python train.py --num_hidden_layers=11 --hidden_size=128 --n_experts=128 --experts_per_token=6 --d_expert=32 --d_shared_expert=64 --hidden_act="glu" --moe_layers=[0, 1, 2, 3, 4, 5, 6, 7, 8, 9, 10] --router_score="softmax" --normalize_top_k=true --routed_scale=1.0 --balance_loss=0.00631 --balance_bias=false --shared_expert_gate=true --init_std_router=0.0296 --lr_router=0.00162 --vocab_size=4096 --norm="rmsnorm" --norm_eps=1e-06 --tie_word_embeddings="early" --optimizer="adam_atan2" --learning_rate=0.00325 --beta1=0.9 --beta2=0.95 --batch_tokens=[65536, 131072, 196608] --max_seq_len=512 --train_tokens=579000000 --max_steps=4866 --dataset="wikipedia_en"
Below are experts of layer 8 (counted from 0) of a mixture-of-experts language model. Rows are named router (the router's row for the expert), gate (a neuron's input weights, with its number), up (a neuron's input weights, with its number) and show model dimensions 0-127. Each number is 500 + 40 x the weight over its row's rms, rounded and kept within 0 to 999. Numbers have three digits each.
Before each expert's rows: "comes after" lists some tokens at least twice as common just before its tokens as in all text. This comes from a sample of Wikipedia text that the model never trained on. Tokens count by the router's weight.

# expert 29
comes after: " |", " A", "R", " G", " N", " S"
router:540542441463516521512479547571536539462448565485460514449452549518432558507506518503600475520539440517484438485499514546506501512517479457532549502471461471434443504534510540416522520439497545520457478552461580494514495470514491516547488458540534492485561412478461546494470502525515536488477505498537429478530483454487560509447538443501503493520485513434519568553491436559606559544455
gate0:533525503450517494442551519517472550481511525478488501472476502560491454525537528572456537495508461593542582511511501534496542467530520524449524513435480549480514473545491529526490444466454441466492442462496407445484524506520433542474565499538499434401508570563480454436531481512475488526492547523483548448505472510537480583493550561490468462487498498585509465545588528472497496467411
up0:547495470515513430504504470541444485488472523475527525485517466535491547537546510477439444514577436532458456549526503440522450512511505398465499577466522515527489487481474566503494512588572516472480398484505541485497541486523570537470461469483476425510527518584455481530460494524457512567626482489522529503481457568480532481520556505504486452559517498518541564492451487463543574508512
gate1:526422524577444573427580496502557533490471459543503503524435485489482498468477463513519529426549484486528510393472484562462504507522568465554534493507581463495490557470482513507507434515467523463552565536538477501473449575509494516472525431530485473508516530581536437488524599503507435546488542486493445491508488517549519532470502562510475479573450491474560491478512528530479454433480
up1:510532495532480512579525521520484506501435503507479473505608546502569441541515555444487505488475549576497518509516431480464446483487492554407501472509547533415445533459536454500463461544455462443417472519497446531581494476459563527465454473495507571504461542487450532504487486502530556449523465521509521510516449456489427405527448526465483542514503520481442532523444503467427473519498
gate2:472430492529546483449564563571449519469526528503517561492517464481504479526542460501545522528557522555462512510529535460400512522487524578583536531537503506508477541497547458496542493528533519513500444393465507502499507520509461444538510479455475477545442502523493452488540541465453440595515534517577507512493374503543483489504542497553442411565497473520517466512493469479428518486479
up2:520570487446531528519464521493583475544491529471491415521563489528533473499506421563575531557447504518529500491543505474514529524527467459540465496537474510563538524479441504434645448541454516558491475509439476476486553471449521552486507523464489432494475468487546534519506503561526475458426497434544485529585455541534530509486488481522499436484470471500510575468483472470420489522458
gate3:580486515529485449444554564488496523521526509506538558560488486457501511528530468543459540482562490495450531517467494444541491451573526473548613494506482508464497445505466462491582587535536519405457500535514483528533586519473499460468549534472549495494559492516440483498540490521460515560485591445526525492433560518475497450496526489531470515512495445471468487441566491549469471494592
up3:495461506474509515413526493448465521460500520478496451456493510489461464457498440475503503554502515525532565410508526457532510537425586498462495497529521505425509492590525486518468430427516485518506563469534473502486533547482510432500483508467429622481474569462451505476525443455501491467535441394515538481462524487443551528433458483501488481452493464492555484529454476460546497431540
gate4:537493520521436427463499501667529470531530430469439461538498495524562472492437541518531497494511396546466502464460515564512522533490518505496537496499486528465540486473525446452477526476474516425507529524552503479516560567545467484436466515551467509541581559530487453474519559418537457514546548446497484454455531540519442514522460482521470507522515436517503499509486530556533482464548
up4:508400437591488475473516484546548534505489517533507494536446499534549543492519571530509525473552468509428505539485514476460481543486498521485556534500543453495492549484500494458508509423514507386582606546553497534490458482421564503459429473505545514465529477518475413511475520495518540536427529490473488493433475450547517496490504477501560530567535534460458467474555478506453574503513
gate5:518474509527548482458598564513481486425515507495570498532437427528509450498466522477519484564556527474494482481504454485535459527481546545576539528533577511508484529497547512484533470448569575488555436450501529476512533531531532537515508534574426505497483565540543473521532561488461431533576493530515516436455469463536525538514576506541448505500590491484547501544508464533438498518442
up5:549494471478549464514499424529538506509478524476485474569502549561493502530449434523535499539479458435488493526519499473508511522497490476451560521460470579545516523572502502562524565511515506594491544505478553475463482478447527601480468596568434530421493503487430495486441421530466535505463501542524557500439531479559529543488421532530512497433462455519503511431494444512526459522497
gate6:526528521528526463505557461513507496442463476392522568567439469543514486551493576494502523527521475577520538496505513517604487522493488479540520573498519555511592491626573500418507548408437510515498497506509493446530517558514550505513549496522428482422490531543472474529534573448512497462463476559542561502506549493514525521478528491534515496451473482536470508524529499487532506535500
up6:519565492502445532511479502541528536426498452522445533553489599438469483524523498517467502600525556536485518464519526455483457510516423531508459495522452562516516525469484453465557511599511479482508496496548482551544535502541522464524553477521513450456477421384494478524500481533480552501457454530522486490483458590425466452535574506598497493494533502543559505528465525551479511476526
gate7:460473501510505551522549603530508588454454473491449571496504521514541503499479462572549483527496431527540526538530532475535490527576443442464512491496528491440511554451516461455566469487543475495529432464450505483546450506583480616507489470527487511508550523561449535423554540452449432524528496521517509554533551515486473517509468566523537460549483470479493467517484557514568466483480
up7:547533499505542495511503472462427430543554491481502510447463449464540508423490496557533470519477439537573491477569513443528505507428439539495493505526570538455524512480566505493510524496518441454577516478462506438549559461518496520471515421440464496518489529526482590562541489489502497493591462512539536441539437565511494499486521504518460436468493604485564517457517490441444529516510
gate8:583501524540534444440550555470524473495466498533513541483492497446519471491485458493523514540472486467476448514425523558531462510457501521517536526471495502516512590536490525500507488593605478550560455510476445502504498473505464571561483463469481486501510523538553507415574493506380466504478516471586481431544517421541479504501518511552489549502514453467494486470412495457416539488473
up8:488499523549436570527546449523552455463561491607569499515539428503560491511438517533514489417451561473543528478484484419571486522502488531526476454521532488495560490476549469489416513437518510561497529481508548449479558522505508482454463493568489501490505546512527497466435583473545475537478505539414463562520429521475547516457453485497553479541518493525574509540511461524491532454501
gate9:561484528483480476491533470428502580567462500443491544585504500444504510506528443512490554527465449486552452425435527527578517476557452427517548516539525515391486451582545498444531536464484527458545485494485459532484564481496472482534554472468460495463492542563458514480510552501501480485567437534540516453464528466566486505531526499528483509489539442404498497498461534483505539443458
up9:484549464517500538533572496513489530501553527429511465522435492530549482484432549509478512415502542484486592482506508504448514491539489549443419469450462512541576541433500511442456535428538494558535453497464476484444536484503504470422542540551564478462538544512511546555404523531507548545495480460530541558524509487534488486516521523472604540478489511455437570527523481533478515472534
gate10:488459534566407516472572560505483541492498490474542517500461495445512536469530508563504564557576574499492497553559417488517483478544476529551472458488548527439504512460584513481509494511520555477533514525469495462488508496519506521591565543480530461532428498536496565479547564491537473570468559491485505471438475531506418436598490477441457543500478494476468460547499505432481530468506
up10:429472512529506487505532459525499475470480537556546499547472444475468550564461496486503547495517543426503534510479444618468519535513463464491495482520498478519474553453481597515501470448515510462433470487548531517410466479546485416512570537559419531501477485472515448497524495550453472579523557507542522515522512592413431516498477497498503480481453532499553505594499493496529438462496
gate11:490536514540505548507549540412492490518461534506523544493484511491529509546500573568523506523506586500549555468503469468532518496551503546527528508448529603483530515542517453460475482482590458444538511463542453516580503542468502533568492543423401550540458507482507522483517565521505439480542447536472514420490431510528414510539525494488524471475458541468526433493475511420474470529456
up11:468541495487519549517499535478540459454484580563510568514558531489529442448473530532570466532465532527513548428513545497525484578485486492532555464512544479514487468480527510501494544494496459496464521469475465403569531489467537525524473588454502534437475472482514503512471569481510447433486490458451519445514503458506467504414482490511480528394534558486583471493464504434562555597492
gate12:559461547522491474514534580551470561474539532515637540513531498450538539515543500516478560540562460575442475435493434596506489494547506586568581494480544470430493497525543484477557525543540493408480474514501487581545490530472497500497492490456516519527420501518480487534558513504462500498561482441539487517441494490508498515547546570490523483544542496483470497536505485490458521472515
up12:441475537526533439477501446456516465556521446537494495549506494502538479502538550538489428497508479453515536504574501503522481534398528567477531552547519506536568494443476518529508495501473497471507449504554510445470439467532475532519534458549487471455532433435514449518489409402528505401479484456508494498488423416482614504505462495561522453495426517493546536495515463483508468514491
gate13:494500495517459526487541490571505456456476399397510483509440489476473415542493507485469484495476484523482463498439446496521463483574444549514532527425611486594509515555579525457491486465567515485457423526538459484528506526543497502475462475501439479477464573558520415595516555444499443472499514508445488445513515514494484510523463512519497523524533504494494443447463475478463456511492
up13:544539531482506489452464515481487510531476493601482487444520461443551533511496503498523512458480569490498532531509460477508486563512521527486491452485469502404498501450414494582525445499542498506492479509509509554507468492552538427472488516422508622501451490465479537537475474523580495560507567499396561527487567456471466491508517412461538461458525530499587486498552528527529438499544
gate14:480478500505478523471517480535522486538473515523533519541469493531528547547469576448492554535435543482449535463482479498489512514526437414566469551513470584539503412507453534467476516464545511504549420462518478532500508530480437517511561522460463485460538519471614444474542602448503423522476465507493524453491465604488460501491505535549488576497477557534508474509579551498525472498456
up14:500460555509454489506455512390509443454514477517469491553472525475518425526447496551425474529606468513432470560482522522548552545523508478540568450513535476538520516478495521501481515562448486446486516504528513544575452487562489508528559517473505507493432481504438511467443471496564519502492560524474469508509521526557440510532557530562504467444542409471483513439461520461494437471582
gate15:596447513525547456419547579476495537530544510497539569524480489461530473507456536465449547532529556461534512479456444452502492546575580509469484489458491459493476570508495489537525531503510478463572423521541467502545523556488465455533528476510464443461478567501518502415519458357444483482535504569569472506469491469474448501473524471466466499518460463462522511517533445488510492480498
up15:509510463497590438514534567465526453522501553560485512553484475540500419489469502396516563568525505502465496457548487492480489492508550483491496497456581502533530572527401510463503532485455463427581427507483489517562524550463543431574553506454493434517451501499515474471513454491495525486574417480528476564519508485467437489514512514528486517547532503477420544498469484472514459478463
gate16:527528555537470491477525523550501591539524484542509546596456497528477465524442464436525576519516495505499575514525455472579481541533561461472557566537453509487501519502433480490537457519465590437531473527471447537455554480481509499528507444545529463487417538518512479541511529510486523509580478520471473508495555475510472403568485527535609509555510483522508446565507494455471486471498
up16:516489515527511514534509449516507488525495472455541461539483489535540430490544560556586432406477481539464512476541525530500526459495493502482467477464537502527553529518574474548480498548514415482462478505502475513553495430559409469422468473505424485519489503531497491510517559584496495525435427538428531546545408500413485533505453480448530467464502553487513543515439563507460548499476
gate17:547494540476477503477559584597484537463457541478493552512501515487562516508552523533509510462477496517552509508518507551523573451512387470521536485521420463462446548484471533504567453503508499476512403555478459518563458437598468550557516478470484524423482518480486504533528461460470416505424502538530498473519537485487487500519512522450573528406472524495485538542452538470501491497465
up17:542545442493509486482482463534427515481541466520533503469496528509499517513495503455527487519498434582452471449492564495472446508481505479496418525477529479497489496545473473461482485500436536526492457507553515427467497502416532551442546468550487391428526506505507454507482547486413531528491470500514553521509434532535572456470587493508467573533462523592477523544567511613512496555491
gate18:523525542504509544446551509579461542454477485536506525486541536528535540494515509503498509509497521526517588530561503476485511462555452426499514552517473516556489537508449517502612403536529490518502545485497486518492581474528423565501482477495469447463513478544471428516570533520437505537471587544431556410539488530532489502508446486508510491438507572551503486527538585499468541437476
up18:469534463499472523514540457497486515582490500560458517463435503583502541463531493530574527559413424535517493490508580422486451514530430483501546478495517524470544493474462513449509551520468446462507519478520469456508594449461557565413503557514483484553533487547530522447584570465474536519493534449488520472492467566517529492476493481571510468503529544490490490490579456542553531515463
gate19:496475505512508462478532549530461506521466519464457521514448512523544560479517458583548488553538507490455497524513489439510492460503546465530545512551494479460461521559449545574517521560516505518483433424478468542475471527491446549529515580546490408455473525591519484464486528431488506512665499529507545474447492474583498502472498483534457465521564417468492491491435485500510540495467
up19:530551499442476436515474488501509462477488490513484516566537521540441502499450472510532475537436501530517489509401509503555510486507540475532543525527495489476485492489446467496501464490483616502536489562477566511571499569507531471467466441428546557607444473525505534600557428446457517485453516465491567457489496509547450542525517435493495469459531529508498505450575529545475526413528
gate20:516519504496527533451479489525544532557475522527532570511457469523526497531538495506433529456522482515447519408478550499526547511484408483541528506574486531484530463484474577468524526533491494514622460510551493460500514502501448485568482485550472453493503499475483445466569572502516481519547512587569446534504468562533468401515506570514464500559485530518576502568545542502496568447459
up20:536459483439558531538499499540504472476484549526460560537450492472530477515507480466509499522434468582597506453486469487478494436518507456496475469552489542432548503502550508495459429522474453478509513473454511490392467455540569550450521549507428504475515489476439433542592415484492508472553473528524443569463488562539531465510530499456435452477458527471525559527453496487497473546551
gate21:499484529517539526465537487576479498464579511439509516464434484472489496518572504567487530462522464467494514553480506507517506513533489518499566505453506512522514440455496466442514495437537571503593459474499511500506470561484450569558528529547376457410458503492438432506521489561444464466570564483519529469444515585534479473565514478471553493469482540537498499484472543505512452500579
up21:556513498488499568467484530529587497494521493452459519471496563525498497518514511493470451475462540483450442520518483538515479513567450514540585475555527528487531538486542474530557575532547477484432536528520460491445430485578510525525529397521535519423611552537523407464550468500556497513450458525462535495478573495501468501488422476476454507478550541486550487471501420511481466518499
gate22:539425512600514493487545540448449574543484539423442512535472434602534443424540516502509553485604466538456495450553523492465471474555527495509501560508524530526530535452412466495560537488509467476514533536491480561496471511536512528467531545502506455526482513498516503514561524455466512471429484562516491525415496487496480474498474548480524582484511553513456538531498444419525506521506
up22:566487449456489468521469537503505507472543580538494509537466542513537480542445462505483518579460418505495432436578435491503551438526489439559519544456613469540529490498425499481534564531525520469536493516460494444592525474528487451539478557505475517451510479531521508422476475477466520494569413507495487505480486466534454428527517481540440531542469509424470515530529491465503481452482
gate23:479503538488468532476603521499527461459546474434493525442490512479466472521499504588500551459529576511582489539481459527430454483526503448494582480498513481452527505499538473527608416515523563474510519482451508587513486480586470469515479480471521530506501530523533523507568533483549413483463557496550524518486553464472437499517541459488545458549484495465520447509454541496506438416549
up23:443479513552580473487482500496412452477510471510577476568562514540463504521424521425540508539481508459492508530467495509487436551511543510610582483515513488500551529548466443525477579554517415557513555535523462480483513503410475489549508479452579516536499463461519501484478494488525551550550516471484479515378564491540472461524501540546504514483540499526512447506545490485452498493514
gate24:502498497502539485495537557530479520479497518392481565429497465517548530489537554472512505471481494552506519470541533518441474447518499477507566488467540542511548562486495425509530506466574445549450385391490443530443536542499517500535446565527469499452530526567490458479472507500426536504535561468532585549496491521564543555476555518463491481485484477563442495492551527499499501440485
up24:492458499553517469491474517459503495415518507482470549439516478426508513482488472531559477490433498543474453498402479482466447427536519464558485545471502489476537505519424467542515506479520523511485511430425499461465456449586536417479449497531456493457501537500510487544434505454443592447480556400487530504451552425493544484501494455550447499488558556505486509493430509497491526459452
gate25:567476553518496460510550509437488514512502515531527588508479462510511519563532531544502513515557545518414585498484480490434577515471468445493504534562494525455514522531517512505616427512484557475524526507538491503478549518481437485497507498532449513533517531554455504503533598515487505579493569512472429424551476424540481513483520502536574433465483538484500518543605509492527519528470
up25:445487493509507538490514489530505488489500479569449460535496506451473439473556520431500529536500486439574536504577468555586537585559490461528495528505510472501507467516540524504509499495501432523550505546526479521501536488481513524496430519480525498469490530507529428508430488492480513402569428385402474513516512541516456567453476564468425538521525531427493496464524472457498431560512
gate26:545603508525515436489544549551513522474505451479491536528499476539483540505446505473508523504502482561436566449503516534523491506497468497481630529494513502500526530538492480500555464454490489523470513499472495513470601530437509450490476539503507458507482475544416507518598515461474463557528562525531603472544512461489501564480475475525490425462485565483465533460572578509483554457420
up26:542506463468473453507438524489546564376474475442535489546523464512516431418487511399516545467504464532456488521504457552509494386532488530528534506469518493450464505415489499503573530501487585469502513444539521522426498531474505437477481526515441458503432515524479478494486485516516482428574597509525508417475554514482572489503568485456507510479469500499496526504514445487483491485494
gate27:515487520477376511518517508601481482479523423596515503589528480526521488540477506485462515512458521502437478448519490473550497492497491493501499497467504538556483486455479536467547521497463550514526475446559440583507595490527520557484515497488499517508462543579510456541414511472454507520547503511458548477478503552449523484485500604563489526408494527555467482485556425518518463512560
up27:477439524476471568474447560488404493566557491483515469448549584557519499507443496545461531464483524499438476542478477457455507504453515516549491467518507516445457518493441473515411534523469543512532538400533532524513423488529546486451584462537447482479506501510610489475489511509564510575489458486429470491516565482529514502551511519489499516552516553517429502500422510480485472552499
gate28:482495500517448502467535501467510535493518533509478509541491544519543485520543435564528531532566477433434475480503433531554442475563465453539469488489537506508597572507453482469616425499484550450520506527516536489546509508477448478516473491494408513486457529479512430450546494502473462532515498422475486501568536527521425475531560438553498390548504488472470487471519553486519462436471
up28:429501537527515504510501492537494476468458560489447473463462527502483524529419477549541419449514468484549482457465508558421476495524459485516518518509504487498615424465485520454495514498524501537539462535528499597497505537566486498528504433529409528500529524486545500445465552414510456452442495455530496499498465466601525565490512507504560486454425563466484501480428563455540471508515
gate29:569505556488535467444549531450463442514511517500555510513518451534500512534482482488506474593531496560500550461505435473582467472526408509601510533438554517494546544446512510500529544485535479539447511520534508535571421527443472534484502506490513499484463503505544500426528497504579484480524588500525481517451472377539538498517464512562558541450471515508485513469465483480472440488572
up29:555493495563478533554486492505571432501508562577560472487526472508483475486508567462510483498489504551450506470465507558468489487543540561493500498497511469539528538535566475570530518506573559462434466463517460436451545520563497444423462541456415491493579523504537483539546403526475504492526422501539495521552482467405535475435478521487564501518551451489436533493490494516519547516491
gate30:533524492574545491488562529537436495450604525542550547526472449494457465558474482488479447583520420508468578541489429546542450494532522461525497592497516544436531486490446432477524489510526546472534520531556502505525508530507421519477568508553483510493462510585460502494578541460496510498518532529501528529499554536547464480468534431487531417518525507546474497496482522454476462503577
up30:507507443481545469516467488481545567446589472471553483468422402460479480535507442515468496456499455488567520477431480517502580470493484439459476562540473539462458504562451533456465505458434507437556483480521538429570511537511506451446428547541479506531500486552462466516464509430449489454558488491505432525533493564562485450430542507479492479548460507480494515448511497490536477514534
gate31:427452457453494427501525613497569445616512517519448558513502434440510510534516495536552529505527564556410478515517457485585525478521476405486523509491562570460535506535535538543494492568489477491516496452458482502516462514565504503530558521460457517501481503543540519535489468519491536591502467477510479494442515512450475480534528487528516500513509379492510455515464465506494480473469
up31:524488520543464482496439407491474530581558522471460497510527491458525534509510477508510442547495481462541557502465470490398468507509485461523413457482569468558514562453484465461462499553493483528531456500494493462482505493461548473478508517424446363540527475504407504434497513435525548587516528504520543483554453527553470562474479504495499463466547563484495554477519555547512534512518